python train.py --normalize_top_k=false --balance_bias=false --router_z_loss=0.0001 --vocab_size=2048 --norm_eps=1e-05 --optimizer="muon_variant" --seq_len=1024 --train_tokens=735900000
Below are experts of layer 2 (counted from 0) of a mixture-of-experts language model. Rows are named router (the router's row for the expert), up (a neuron's input weights, with its number) and show model dimensions 0-191. Each number is 500 + 50 x the weight over its row's rms, rounded and kept within 0 to 999. Numbers have three digits each.
After each expert's rows: a language model's description of what the expert responds to. This comes from a sample of Wikipedia text that the model never trained on.

# expert 6
router:609478533510523538510482571501426514459562533507477528498391584505423391519547590552446542488536537444372499509447506551584483501521536480425509519446524651461582394546519463563555509551450452535479463508456520486544539562523524545496488499465524456537477496510465515533489555480422399448605542473529464524416493531538497547392508483459459417523575541517585465571466483447490452620515527454439513530503458468479526485522457525465446555458448537434561563490513524561461524457575518429584534412507504491459594500445567422470433530471455486457558542530557530462467508381554471460
up7:420465600475486555541503590435467476592480504430534473458435604489518523403443505517492540498457501423492475445527595514580446424474619433442591583561520509566468517536568505511443550526497559531475517474501492461501493493625488531551493519512400561433416519549431433467408459496456509373479525470475500450537511532507470409537544621538588597545499522474529379408453514487465506502514498431449455491511477476533540571480459512468535409507582548564533526500492448553504514402522579478476454522468441490459481478428450514544417524506514493449516471447419492553511493501509575482
up8:553593563511442552534505410489467462432522550436453539503576475429557473527516577514504462506514531446542479607491470576503465558449437517483539521584462553524458450481559478547463488500449407569521543486336552523451446425442479508484488519508486429533475542448483445429502516480553468509490532547556525525539456463571508550519497542519463537496477464584491460516541421482463471414499518444407543484514572557496502473558403453495467581470479632496551515468457461425515486570432556571482501562464369589473430397459518609536484463517486526488383552520554501484523524525546403586
It responds to: Word-final e/le pieces. Mid- or word-final pieces like le, ne, sa, e, often near a word's end, e.g. alle-le, vi-sa, band-le-ader, effici-ent.

# expert 22
router:547457533529563434543440498545444474481497543496485526520468414507410468538445434448520519505588514529415457481605523460540511401520463507493405434499493583572481450508596434431613525469484520487444506441481521496510582538408540507515536524528523514572440574413423521521533527530488488583603412531536488537495550498499628535456528516428500542496488491425413453533473445581532483574523476489509558547524471504517416503444566451540481469449458482534432604560483461473446507414605487526491593506512477486500571562402406562442502501556485509458445542516555573463498553541609514467
up0:543441524491487481496487489447475476447543531563504541453554474433503548645489390501547473405435518485465506561503517545569490528485497532525531528492478565465562520536548402490561436522518497503534513509570428463584566445400471507563429425452549377598464539487538429445514511482509425536529541580553592406483437497397555407496505450429527498509520524441526530424480452530517416531432468409539526456469520500637508542488569531506457463503405462517500560541463521468495427477454622529525549476526549455538507546456446533599590492568498531576469491495490574528444469473541553502
up1:522496576453484467560392600512542512487480571483539514409522556488507425422540385565442568540512539524490439539450524562457455538550509503549512487599439500515538459374436526481461496535446434470458537463548580480623433518511495534479556465567446399575466465520513496485550497480528470491528509518505563456578436514514479540510544515457536508496503455503441412602516464502538491547463535381512521481520416509516514514442515418482470494429447472477495509517463582575424484450584499508501494519553507565543474483496506459451540445540495472569375456500438517520383603647601449484
It responds to: Mid-name syllables an/as/on. Middle syllables like an, as, on, ell, ton, ction in names and words, e.g. Ha-as-an, An-ton-is, Campb-ell, fa-ction-alism.

# expert 10
router:541443553469513470477511504417479531468464480488483527529464529506502379576480529476469538488513478476471583491515502501566510524437511413521516496434447475523431467442534516488443445525473510525478595469533542466568445470559500551467409538445575486528476412484442511483557567437503376527618525549483464544532610576494423528424436578460512483475578536444512432513564489493483443499524555445445491459587444595479568544535445496501506507431395618515518581563551468575463527475628551611518456448498448513460484576423451517486507483521474440501590507598606489445541551474545536471
up0:484569404487503561568474513517598437446479523481582494438578590481514429500493520513463576532514472513481526442469553495505500432596652562389426495399456499421519508532493439501517548544484457458441524611461482567530493454448524484455539536502418454474397484375438500565581559470517557567526507506406494437535496533485472549549469464471450532478538536565458540453526438435650484509514534487477495545435542440432481466492563415518490508515489531419509512509559566427532450555512538515520470458502476532487535577524506546497498524539443554474495463544417597578622456489516526513
up1:417467461460489420557561566470463594522489441471546408444491484535431567465582493444509542489495504463457477484479505487473570423574556546366507427526555587567583495501516497474499444552496502644472410482517536434377562548522564453451527508550489502455512473542456469468492518472490485398513404486429405459506542508467491482561585470521502483580503517425523503531473476557496476498517435462582500417466451497475524455527562479440525483544430532511560549526536465530425523497582540513433513497588484401459570572459393444525580420479542561515487510461542506568603524546559557475
It responds to: Consonant-vowel syllables. Word-internal syllables like re, ce, ra, la, ve, hi after an initial consonant, often in surnames, e.g. ba-re-ly, d-ra-ma, Va-re-la, on-ce.

# expert 2
router:498512584507499504499405542489555582491503537504484492457360589462602442537466502463520523526483545524480565509447498481591479483472497570534439495515508625517432487544529467458483398350496460492457470452522531434433484530464536558481510533514623585479472494496530548478558518458477503529464428528481561532422534538545467411495423474407507497519529487506560398528431477485494459554405502481506463565497480545530407521438386425542462531482446449591554501519478459485486555447579495440508520390444452455427527534463533443466413534492503433519600558517407505479560489538588453478
up0:442436481496480446466556551538501445499495528513561532496507485512450586513442488464386531542410505579428560498569551416538443504492495491439493536463515549507464485561537448402532486505469527490504588453447564458491513557514486526466468472453523525520559563491541480388494493550490377509555442404488486486494359541465537512500444548537460531580549491553458508546531435457519612530498503422499536534503529360596549578500511436530439490579507496506606524412548476442438532499433456519542627614416459543525598475507448526439588521479523530541497499482605515532542473459549508541
up1:494470579593441526460567555536510538393470441467446553449530504429527475467483597435527428496524520516476566562460562579564464492465514518524542560638468504452485540548442435482555533516499452594585474498508567454542544564476429370449534522515548536494598502467473467530513485465498405624530510444515541528554483478555537458446517489519468504534541485486600508528514535446643497412515547489386491579469546560512532524427526462503463481507514531442494529388476595535464404459474491479526500485484484493490534557554481545520506496386577429554554520526540468472593482435584461490
It responds to: Mid-word consonant fragments. Word-internal pieces like ter, c, per, ain, oc inside longer words, such as ma-ter-ial, Medi-ter-ranean, Twit-ter, Sa-c-chetti.

# expert 21
router:483491573461542487513425523474499523510537477486461417505448454422399461510535501470457484572466454569426557556514484547561517430486506460505556515549508558468445493539548509615464515503531543449445519504465561463516606507404575562522527561458572549444474478484527528468495503521428436501551441534363500527546554555492488496536492620403568523431538477470538464519511491498520413546376551478476471499506458536537512454476446353519445521501510437490563532569530474428419403504504543528532638407526428460567543537506475409449492532487521507440550592571534531439565532496572490429
up8:516501518463510503524482523517429545454483497495442543531510512418466558458540433478487547555459455591522468540524478513485437387483497505534466568543431525591573475531568493502455538494531545432388521442550540534460560433519509556553429483521477513463470532513499536417411458504471484627537450382492521367487547519525484447460523536476499471518447599484610528466536544563475601559482487416404422577468494498503435479429563554576562494556465524580510570533481600421519463504560451572521525507460469564582497575471433542396415483472471533514472461508518482522583474456563506601
up9:594487507515459498463447510496554559527412554526414481456447588492463480463465471487599562544512548490465503533532430528479552475536466571512454548435529507556519527425444595495428382495549578553567514536594487510472510526503578474602395502529542545498440419478465417467486545505462495475502450588494514473517496554515468582505568510499474501455523489436447490487440495505613484425510578527457463472441496592588627431556459566438439474513509467434542466545443478541443408502487458542533530598569458462486500546445400530469458460481583549529610514503474505490516375490564451518
It responds to: Table pipes and -ic. Table cell separator pipes in number-filled tables, and the suffix pieces ic, lic, tic, e.g. benef-ic-ial, po-lic-y.

# expert 27
router:481490489465499476517473476508497511469530497475477488573458399434564490541449551525518527544524499456449525572470489484488535388506461392451534549465464543468479487569501477423519505435486500473426565460493559484496592484394495510502500645500554526447469479494491555497534525615521449531544493559400472506521543470550513364483448549469451513429597515506511505538376498503623436565494499469468502510506458533526456482548406588513481536433487557479548471572499375537438476459598526513477425408486446504478539554489520488466525552550539408542563545543581538402496620466383477476
up0:555534519513562494634500476504537540443462490469555549433499543473488498443463575468550474422518512467381514498450449590557522552539540476524448449433541487569444502500515515501497490483466492394529472554531479525471493497441495502602530488552484541431489550497471549490624480468546416463542543530559565530505553507457481445592485544567399450552508471385459512580368457481519430443472493510375476489488513574510627531497499573482536511538516460601501498515546398537457454579500521527441484578514485552549388404477464522483569451473471475514447607472467501585546459491460511582
up1:521528448475400459477423493483407395481465510520523512390468507638461518526447473572421563494546506448448518506415562444557497470541516503437450504533434495492489418492556407508438480503531481462506518571472473521399601539546531498407417529441435511521464474448564430466465396437508493499543500505559457510564463472454501502525494445540517586530496582560477488561484474555485473512554578442475468525575473518531505468496639502544491492477531483426595439520526511487556538494491430611400418538472576551453451553468541508507476454556482548446544607426532532487440523566556436561
It responds to: Of after nouns. Prepositions after a noun, overwhelmingly of, also by, from, for, e.g. Cathedral of, section of, album from.

# expert 12
router:485430456528538543521479546604505578424564503429484424449464333469483431516517639448524560535518440476401473576583433542467464515540487421419546537477412551454465485451526473526430403611487519543435582458493503434456543559486581502457534559360514485454490440497500532500551424518428525498427459542499528527472529507507521472479425510471449462510575568486511463525463529527492475522495492430493540470529459504506450522500550513407473489485478598463477451536484452597449494522548452475563503439443490534553571587476445529436532510511439487501453540548433535492543573399455439463
up0:437482489398393534522560529482429479487417541575481505506452478502520473591515546459555522500556501468562530526510509487504522599565518502536563367475476415511465542573573461528570524515482462522447509553461505438482483502475519418526487461520497554503495590448481534561493503450481530593505484499467520463505556481553494507614380512543503387493546562528438561477419465536444492533564486524455512557550445518503436510539495521396625476539424448531510483525463389440419487472464528542487372477391563522495492416434570551357492447411511448422496485569497457507465476470480498531
up1:472398464497509583518407496473568561479468452469559512516507533585454525513529442507449589457526460455556554469564522536458522539509503478440512440490505496473477463459503408552556472491506379441387430444498516503413535461515549543539580486553495467525460535468569454539544577559373579489391473462495509446535504464587397542521443500492482449555515543527512464478495502445482523453586484515511351469402606494470546440521556462475463459485490430465531472512432497488525413499565508532473571533457480556519459591508488596557473509527410521415373607508480465480504427545520475523
It responds to: Consonant and i pieces. Mid-word pieces like n, ri, i, mi, j inside names and Latin species names, e.g. hu-mi-lis, Ale-j-andra, O-ri-ginal.

# expert 29
router:629479542446515452516463531376491553454506427521457508540396491498460414513464528500483525512468513541458489532581572505506496443550431585463440578470459505452589515502482490525471530525499532406448603447480517466500475505449490490501563501473651522313477467493550529489581441468467470493519560501461535474504603449537461369482464547510516508501517515487434470528450420500586441496542509443465450419526479530473560494431393490509389544391517562509471564538544484565469486470538494463540426576485513437500563554446523510513452597444479414463500516557552555536527514503515455460
up0:534478533482537503458423519477512507556453435553458559518490508469438569472478484454496523438552414561503478454425437504573529546522652573484428427472467521458475487502468486486510383470485486476532453506488428504470552504445507474441475476578577440533459529542464511483548472417528347514451494499521462464486454405601558549485538490433532458492514509498543486466530499501603480469483548424494464467484430558502489462518538554566572441433564477510460588499380545470557440490434553368409444436480529510498593519469479556542556535503374455466505409500646483508519494564479482450
up1:512558454555491519509519548444465610496462434485419551534520559499465468540574427471507514531493458586531511515448520528444497461518537534482399469583470494527452582565514582508462410533534498459544553552499537446455529526433491479427478402546459553515512490451442499419542509434568494506545454478555517539494590511560541533485465405530428434533547462401590480518376552572507540498530485476443655495437473475557474573539480479473439503414462486411509554488402555564558535468457402472402496470531494551519595621510504525492573512549571532495508506419528484584518535474504431506
It responds to: Articles and in-te pieces. Articles a, an, the after prepositions or verbs, and word pieces like te in in-te-gral or in-te-gration, mi, se.

# expert 7
router:551476595461507493475456598391467432470548506485448412521393429480409466542479536479534578457500503538479532575610525512446529465468485369471575493535445524465394448545551429547509428461512549519449524475470531491448493499565607546475562470469485400388420530565530519474587553571450465590538520523440487461482530456575595622427449488461536548516585511466451437503510533477468456486497505463475476556508415561544479532504525461557513496465467463512537534589433478492475433492576414563461388541532471491466473570480519516447401496455520474448483506544497514467435492524518485482
up9:536612509473564505575498532589487519556489598521457468456496536449492468482577520457494460558512490532525436442478423609539472509586602528548497503481499489537516462503584505559441568422589469513513525395532469540461595535480505466557569483473494476434590533436493480574440557475517564522414467539494531522600415469522556550488471471458477547515585481431511453459507396461480504504542427446509537466557439457428467485399484466468551471507464549524487612482483529529475496486520390491518529511535563534474500542494469602454583438474534503592516438626577524545536480551547424387
up10:563408521429461560545486432389612564479512580523494580466494481491474555544420465565468445529441488449488613551523485498438452451499515556441478593480588523525372440599521423442525447504540553522483491535471503504466483509532543558495533460438462486582568508484421508502594473442384563505539563510495433516446468525495505563423502524496506598634539544485538515532524488560460510482499516578472414511403570518493522474547434511493455445496548541506518481576403513559518418443478417636484561524542490453450481494499427446502527498483534496461412553506486477526532520495560560527
It responds to: Letter s pieces. Standalone s pieces beginning or inside words after a prefix or space, plus accented letters, e.g. pre-s-chool, sub-s-ide, s-wimming, s-hares.

# expert 5
router:601461581436524519491535534468493473473534485490448465486388485571450515552517508574508532498441503500498514547521543500530485481561482386442567544577506561479607452555588456453536582454505549497485488479497594506472494563525553517463559513545510439443433425585486534464524521589409523629465416533538423490525484519578517575495467502461484579557574546496510485544455484532532438492554438447478530524488452574598454518484446448490442555499466608445592575554528466523436449531617563470504450477529397507481501574512550478382490597450525504531553560572498510551454537467474542450
up1:530603630447503527503504469483507421589483569547555425568547488521474412463528496501512528529506582616535538569467495520537480503489506491547456449487452480447347594459547444451543454475452538443544430415494531466550499514493508423475464468534561498488474468528511421455504468601565487492417483453460565506564479556648547498526535519526465496408524538425461469483508544576516493521428533373446534495425474505485490533562466472422565523500486489503409559446558516544508512484474493597612472455514494609493527488573487469481517521553497452542442552577523481404514446477505518395
up2:594523538518462565509523520525464461555562498468478534548418534524590486395426467487524410422510540546437510537495493396460526546530441534504473454463509465497611482543519500533541493485546483457471568551476515593497439466527524507467531543473518518522419435383490578574551465467513525462507530537467481586524447595504477552542550432512485447491422520507507486586559514534462464466389564529478482484583484481503509356484440501426467529504447529386484614446421523425540432441535502550519459505477358475529406549490522552540606473464466480458513614574562501490468451456543491547
It responds to: Plural and noun suffixes. Word-final plural endings s, es, ers, ies, ations, ities closing nouns before commas or of, such as mass-es, right-s, version-s.

# expert 26
router:539499515458522460472391551377514536434548467475435439543419425404464451483542565507457513597486509586452497577627443483503524496548463441497579528528517542577511488555508472586529505516482524419465497398511560474469590563492589551477530484541605561463458552499502569521476532597543453591518491515442457464499547490493548502468477490500518568464505480483488440483454457526522455560426548436428442536543443543519479555486487497420495498499501543448600506568509480508396537422531516448504444435532483495597552538447495471493495564485375447501516610544558520393558555496430538451
up8:517548471520464490467508469521493470479568557542384569430549478461527458525498450441445383497435463531432544520585536452439557445634593463486510447518536508499465516536515595508446535449567535568433484354561533585592547469518527468451532555481437487411453412528478492461526568404494527542617498472496469554516556464511438562509475516598383612518511500479527439498522488535471525562516376484556482423542489477522517462506522559471522545478451548515449498567502424521476530471493506529492567514530536452554433525486463597482582449505552488542572559558476476457459456410469459503
up9:504465514496509500560509497493513487483486497520437492480517391478583487423431645476453427556506493441480485508501449503501355536566448483506527528555486618458507494496482468485441509521472454509484472435465505517586637471452529465546577520503552510538509461508512440477572474399475611489533606546580441529487528575499534449486490459451478469498444535518502472492685430496556499502493487534460495489486512489506495486557571494534403480545482464611642647433509467470470531381546495407465569484475490554572503550567467500462501493469427474462442496511488555570528532478533520557
It responds to: Colons in infobox fields. Colons after infobox labels such as Running time, Coordinates, Built, plus table bars and copulas like is, were, include.

# expert 8
router:537459648558515538486515493521513501490487454500491429551401389432566503550435554453507533542511599589464553540514453522556482463481448438541463467478494629575464545573547505524457380495501568497486443513555553481504408542488579518505471497493584567454437383535548518546543476517459443467494579544524509408478588452573478549543594481428514487524512480521455423568460459525507443537538482486481509456485440530473389424472424455461475514453503550442554455548458458452479555488520405528535551482490489536497489525438497434418492512466386475469488555543467468399535569564549567482
up0:496438498612537523509511520456546477525509547414507562500543453596435513489492495508469376501493480488456498455574533508471585432542561460474407419458434496442537504546491574508571572425472469426437551484535553496435389464536446440466592454540526415556434546560416544572493495486535425492519544536557475541551480535510433523462514503388553522558563539459444530403508540466414489514460552503533513566533433545499512480480530455512557452510451464550578613464548472556430478579531495471480541533459509463423458467511460585586491536513510585512437481494414529471591494550595486599
up1:482529424563483479542466544505538416560466506484455439493526376486391493545584466481412491501534432457582553573457340506461507446532437550562427503494496574451529491466582493433473561486522576513454525461601526547471481453558511548547559521504438435471469454526488539514538496404531457457553449583485552477478425497515543539526504422443356524530506550605562459431430563580548417542471472569520520556517445519547560526482468512610513462462455515531439527536579419528448514542503497478447561438607516525439492475505459447516492458426543483507469480505466522462451495565537536440
It responds to: Name-internal vowel pieces. Second pieces of names and foreign words right after a capital initial, such as F-er-gus, F-er-nandez, mo-vi-e, and accented letters é, ü, ç.

# expert 16
router:575476519439511519499494506503491490448572463459420551543472567500405476566518602494503498607458508507432562573406538467454477523490457413439587475524469504476476466554505467457539511456459491516467571448469480452482633546511537494482564448597527555450475495537556529482543436581497465539441479562552440510487571508559467451456498472362452517521490512513522373583401461421486458532521429446490498449519477559541473534377561454475483534473486481503531524488521487523424483541513541465539396479550424533458583531432620489519520542450545492516576536575432516599485569487386494437
up0:438474552454547489371505425534487459589441574517571439483508497539422541584485552507601519496596494469416427458483593453522491443414440495355461474490488503500443548561492442493514502432430525390496440562543474468573612531550533565526501528499496504481531480456541483546463511463441444497417570406545490592426427509558437510486539541523520475465459526458583484513531526525429530448527443465467500427500452547490494409469462515591506547554515512548500460519515388502470462494621458477436475510473418482572544535457493444478528524473443506473516466456542425517454430453514592434
up1:477477466459626583564497469468470509409497479574527486565474578439472518487536455503518463472569434468380548528532565505409456456554495573490420577566477499555478536460516409466558450542414455443577527436414534460517443525557487509500517526519454472410455521477520513598464519530520601476526474527503561525493589515551501485581497417532450545440528510559447486512484435453513503583485448573692488514493505408461450393497527459440509410480435527583564415508369469515503546506531482449510548571523434524563412509506455533488498489511507493438553527484526477506492475482504525553
It responds to: Verb endings -ed/-ing. Verb suffixes ed and ing completing past or progressive verbs before to, by, that, e.g. warn-ed, abandon-ing, finish-ed, reveal-ed.

# expert 18
router:632470542545500493569477566504466522438509526439492513479402538475435471575470499521397542552459476546428516443489560556571476407540484429441466535481445593508523509523545459438646574550490470422438547512515510398486479508554523487491550535556530569527474517568439521525577473550488510538551548551525538481485441429496442552459554560409480453494460544411399510580456557489497460521448477486511553433428491594535377464447517492432546507404538442561513560528503480561477553480532515507467490491534427551576589535414439526409525576518452563503504529511544522483580528448459517466
up7:482401499485556481516476579579515435515510512492496424545472592533484497488420518516488391578524508471554531577524472529385534484455535440540488461555482567467457455484594612540495556560506459583465546573526493486556489525470486545528493473457479505504494558389505447513416523588546504509518569518524520448475553460536527484536484500475515471460502507540552429587454558537486521592494588473560499481425503535455468649557545521465549385483511501544468537483362454416494511510444537520450453475441447589549324468486518475403416470510462456518523525494479491418534512523581431487
up8:462539459482525524473539485578516472452480460538485477454461515479515373506429557546490527455555473423542509465482542559516459573558530511506484454531437562472564460501551500496451511475473432409578464532444501402557540532533385605562599417458474420458460450429471471410557482524555503541413566589442522450498446488577442548579565554484556441627535487483508518544394500624528516470472589529504522481499428507450559472512521520456547459492452539439565571494512465495563496485603504502475543552456501552492538387533537556464513510576441466593467478503396560489517433492470527485
It responds to: Name-ending pieces. Word-final pieces like in, en, man, son, ton closing names or plurals, e.g. Hops-in, Saarbrück-en, talis-man, Nowakows-ki.

# expert 13
router:636433560518526520526410530469562548463508496497493468551517468453533438473487487521559556551478437485448550562498533529438512427458427485497521498533507501557418490515497509530527481512480486462405479412498520515455505640542578501505514553467660450520447601529514529532538519545454466537564562520493518486404504423513457508472567454429542458523547509491495456511401400558503416508505477453408425503541431544497463452416500506516450591424505521513558466559516399601443533504608527546482565519509442491483524567510464457404420573491421459452486550525543501460568556464390451461
up0:530465458538556490545520501518490500462441553425519524515484517477546539451503511441510465450414514504514469556474418551484508493464432379518431408563483540493358463419438507550579497491507550465550489477554431536528584442478475512450492480442424559548394526448517439502596504459479490463471512434518494437580494474556492514424487404457553482471566476509448555546525503556537528373564531548430536527654563530460465502505446543512517570547453475405541525670454508490500373532539403538454534500437494456468456457500476486451479543541425515465536416527547491527549474552478495449
up1:462431535477440590434525444543558522496447519484464501525504417497441458557530506546462555540636516530437536508490520480474480571505425360470503487511529382496490475425510479518521567462536461471566451521476433535537478447474544553614446401469485478493507528470444399494477436469440600559472535531458438482547398548472403599549498544462527515450447540458602541542523523491557516560540518470483513554592492417499486546531524522513496526432460412479504522464521576484483571522605464464491529506509475592603416600591549531473424581486470491521471505439518487504484506393473568521
It responds to: Numbers and years. Digit pieces in years, scores, tables and page ranges, especially the second half of years after 19, e.g. 19-94, 19-51, 30,1-87.

# expert 9
router:548405518421540508512477477430468496473511600530412489611457384452436465547433653486413446480517489507429535506525507532551506488508425450488585486569433482566459432445543492543497547482489508448481631458536490498467564540436526514497594615467588448544467524469540531530542475587444403502563521507398495402365568493536489466442491529429526602496479466462446455519493423489603445547547495496441555499481457599491457516513502509553473462442510510485556531582520415492438522472587479437497487449502462500453563548469507472495503554518453504512522541553539537482473541471531484483
up7:450447490398493427466494561456466412389536453569523473562548510444451527575531588544453528481522576496482550548544509449459526524446503433499595493461570486448553481524509494562432489499460470563503471534363466487461460497488468490431484539427532442492484452495441523609556545443537486451483544462406420521488519508444456468549475499518526508512522502559377462498426484511421407478541531426523518612445515480409514557519526532480448517512509548568457441541501575496407478474490503513449450464521436562599460492521454562519354530526547438624557572454443501477477503483395532446
up8:424474486463553549526481450502495592414453540499544451567512485488523475431469517490467447369489471614504409540518490458507464412521467395555533514423453540499444450512528607511486423477555450404582545486525456489463521581472436463468508484521444571479488491524491426428565466559463522560476511482498580439434497506512508450526487507511527534477427552505478536539550429469491457491347544437551578529536556497403436514447479426420490527562453597508485579497477508594509653545380462580534561443532472515526493539493528532416455445515489426505471464508545514493453511483528434462
It responds to: Verb-linking prepositions. Prepositions and connectives after verbs or clauses, mainly to, also for, with, into, than, after, e.g. due to, snuck into.

# expert 19
router:512527537430469533487467519509527517454622450537513459543576513453488471511494531416453412579496448480499414525462439525496493575564474500458432463629564516583427471435558505461515503408483475522465555426515525422463582566558516525514555570412621445488475416553496494484524479661507451542518523552574459438505578504505502472565533499451473569518525533489528478541433528537538467552506550521429515574586396537531543537461494501528428529479522382426511524518509498538476442440505457524419535604506443498517567548434582537368464487523484493473475541529531544474460551541489527418
up15:511404625450454495583404579471359480519479489503515546469470487406532538465496508500593419556431567462485535550478481521477468499511515445431453496471481454569394470463535478577528498552504502480555376509472413527475469590566426458495427441481427473509480602471491488594530504485498450487451524484512515529493467542400464427492436427495430503497506519445569513421492502449475542538478468504451464571475495558524484468505519409569544449489590466544566545526459592493397451519436524502556535479491425593517423524472523430537598522509500536421396521474517505495390538470444502505
up16:584491527493443360455480521528481457519558403471468477451447654424470497456485399578455506452462481569448530559513512545567529575445486513535482567462418479536494373510421517508465522463441574463482481532527486454477456511522426472485523612591413442533445550452551562486518382557506464479416422494464539465420460510513506444463455494490487528491369522460519486545584464469471501485538464515504541430422484532529535405472495406515421543505505519551541515446522558479580522506466414439576598536509526488384508556497459499490543446514507447499476541525459584548461511560502480500
It responds to: Syllables after capitals. Word pieces like al, y, ick, ock, itch, all following an initial capital or h, e.g. h-al-f, Ch-al-ker, M-al-one, Wa-tch.

# expert 25
router:572491532503533522511368544382554520510466460537462411481428519505502409485472509533509446493444535502470507573496485488471465560488451384462529488597526588495541478413515458531423569475514498489482530400530555475530451531538509544497528503434600509599452438454553520491522494495492471509360402530481419445558545498540485625453501551475493567498440552452467506576403509499525412550602444520491420548569482459529509472414525535583496559493498543473545503538510503528493411506561472503442621589541479524515580530415529507392546580479526466497507547530563513485540556509440531472
up0:486515536451445549371457455554511477437515574538477602537456423455457578501534489513477489428431579582479541528481545415585473567451431463481540470505451496513500593498428546491566498478637465481501477435498523486548512502470493519555520519392552555439456483583465502474456462438493420404447525504523548597575571459518481468555487493577453463496481493579483485561473523458518472497504645407503483439531442451571575485491564507569491472436482433473531528474601499532543428481486487471411474458484496474489540511417475482422546611556478554486555430427470451452521548590524505551
up1:526469503513502494413473540482322626562501493459505523405446471506547499494580519380456562503506521440529450412488444477512455435475392529575539441496578516580475607505524559488518495469591457513580445412428511583590473482470464479540554513493521456586487496477436464552466420553451487518456496447478544563496531514477564515411485517447476602500471533441499537526462537451586484469531493517536492393536547514485529452466562426413499574574511548469445471538509526572439481479525480564449463486459424500573511431583545449458536532455508543489582489470549414445465544530538459480
It responds to: Suffix syllables or/th/op. Word-final or mid-word pieces like or, th, op, ary, ity, ch completing words, e.g. arm-or, neurodevel-op-mental, bicenten-ary, Hawth-or-n.

# expert 14
router:555495566459514516499444507392545514442563511495536554529427500472412426572461536512422497453467518522416532544554478429550560465455433371537520473550491529562492517559531427552551509499500515477409575448436551512498545532429504521509515487484553436487491467526479529540559484499503498546544462498379425475321497441559520471492428567471431498512531546491514445528506454464546440556455482480384465505532437556527474498420448483515473590466496580467590495550455440595433541519598518468501447456460463531466575591437619495441457579459468455534569536542458501464465504464445545444
up8:512434512554502459474512448441525405505505487568445537556496405422555478462572378462588456435499469538538505442458445541490469588430469562427486482608418524533562561508607563467545511490443516459460491582450436480462441503481543466391556452604486482428436433427501489485502469407525447519537515502514481419497497516509444535524616564536526470517585494532459540483505559491514541503453499503531540584445481521474407452532486510548520607485542506481573458430452504480463485492538455480410487598555420458559594592533439524549454455407513495454497547571440481436536497475535441509
up9:448559577520482509517543526602477455487483480586539548494605532473580510506510517532545583534517474434531536525474530461433568474549488479409471477493460527496450421484488516460545436460542528501543545593564412519579490582425456544468495467504456426556421444433489487389523454537494457500387528473474446451508471546448510573489522534380399602495484384544425470487518570525518490564542448548454512563503461445560452448523460591417570435514499521609484518413524453536503532482435460543459519403568423509431449572427492477525474500463527503594461534520450487491420545438494484467
It responds to: Clause-linking function words. Articles, conjunctions and relative words that start clauses, such as the, and, but, which, who, plus closing parentheses after life dates.

# expert 3
router:664456529478493468478529462492529500431546558537460452512485576423432384536438514456509524504541501508444470559491541453518493532466479592491469550517539555505485523506552476511431405498474533577454522482459547510495575574437598502505564621445542413559455506495458552445640467462458496493634623534515536488409580560494486397481615491490496552509585520458485490527486498495531427550466531487464464380572393468546541527536480543497456554493463611465530460517509476505499468482531445494444478510567451485558487512454504467508555524481462456465449550572512530526504557526395555461
up7:461571517514510448513548457499469442434504547457613453561449560477486512474465547580522435544559476488453533561528543483477525565475434457511482557485480506547493510398461461505513477472516505554420456499459405382518580448530533531411541549531506463578495494427358486420534528475439492514411523506495423490545544419457491444504549422459510488521520575611368484551470472455431523532588507463568564467629517533490526553581519521473497535482477503517562591490492454558457561515433411491530459517607543524467502453459426471550479487543531556447580536617530457540502430530578487493
up8:485587498465495498468586487449517392461487480383573570570486449448487527468446387395341566567427478451416419437507503476423473532490531486464523641517512521504459433486584522439436533455508453405493560531447488488460521477539551476472513529464575543436555565420499457501531514500521519491552533535496442452515549461501570394498487436470485520389492512523591447474499470522527478493444427516544558472533503446551509518491469529441438401483461529469576574459541481549526504506463543585493503534501541542487525523464547422458495481415486454431421479544493454522470392535572551572
It responds to: Vowel-ending mid-word pieces. Mid-word pieces ending in a vowel, mostly o, e, ro, ta, inside foreign names and words, e.g. Krzysz-to-f, schiz-o-phrenia, Sant-ia-go.

# expert 28
router:545483526425492504446503509466588490392410501555496553548459461419571456572430449502370555463496455521509613541588514567469496503543476473440454552525374465468571512486461550607498449446457577488503512426521502531533519506530544494446457462424448442452439533492539486448519512597472457527603544555506541507465430536542499445513479539478478463480557464533543465555393455487545431460433453387412558548542511434548465497408565510569530507479513470515542604548482503509425390495570557485526606496553461568452510558475427427527462506427471479487492518545527488524535553468457536480
up7:561453566522501427445502395500574516491508601513470586527478467550447493432456527451487522445546536529454502440508461510545510465580476475389453402466417473538484497509533527605488506478423568587443527547533488506504448578445511525518524609487489465531522567519541474461529526500511423505523425449533562545461530544472471597452512488587505451565543650529589568412458526424506527430530502478437434448459503534495413505593449517524492453444513486529556494476401406512499425514569477528396478482437515558482508588511456493488589470466422588477487421499459411501473518533427544471
up8:460452553505513465482514508534557496456526496487525500644435528585475507507502359498505506434424438510478479558557408469488524467456447541434483492504507505511575377434583389500432482453546433484470465484528486563546396428459550419585590503549381494484452515480501604431500499516402505488478499515508475562420524491465466471544494526554517437459599509447534547516518519522468545506525479508498534549488469517515392539566511458494499510457502446577494538489443533563519536434399551581409500464531391459409513513448494547442494486461449500579364414529471486458433508543486449522
It responds to: Single-consonant word pieces. Lone consonants t, l, r, m, d and endings ence, ure closing or continuing words, e.g. cour-t, Vol-l-text, inclu-t-us, I-ll-inois.

# expert 4
router:446457488470484568508482452558523600421560493488516527474500430484571474550515610481460538433505482551441543479548459530554477529512495564443449434517509515580463506435494461565557438448485508527458398453525558436522518529424660522474513541451519483510497619536501534497593481568477490526613521526426491550478521369536592597438539516465457469445540556475439422540394504439543477519434525443475497530548500473575549542397472405502561466501476449497538499507528489462480412444508509468526454531506375458531509548507501435443572531541499463531582547533443485518561589423492554450
up0:447519543490568469363500492497472427409518399531528507577502522558466500496486553465539542482480508446477507539496463485561550546486518496456490644577516458522523495381521457508460540386440452537439450527514443505521465482526467516519484473572464405544482462486563460455448554556572522515515398531504584539509627450449549499492428477419429529593529601499417476505461531584443568439537487560432594485566538543488528483423598436495454452449497441502499531553540498540382479514606469540473559509436527513586516529597493494574501573497486439487580516536499529535525495517525541503
up1:453513490470471474507541390553550466560525543495518569489548558520457551518543500483579515556517549396490452519439419432472469476427454525501450576498459553490548522481517527504399490393396445533487504601480483503426545554535465539489503508514541598543353446474546439527535551417448510546535526504468508624525464514538515545357557482551453554551500440497503441498496487542494511441549428489511479545547532502589445597542545494490488505572531425543453571542453434554568519513490497440523597489476633414511517600464506548454506517545449521502498464543607485476522386496501519556
It responds to: Mid-word vowel/liquid pieces. Short word-internal pieces like u, p, il, el, v, ig after ra/ro/li syllables, often in foreign names, e.g. Jungfra-u, Tam-il, Di-p-tera, Ist-v-án.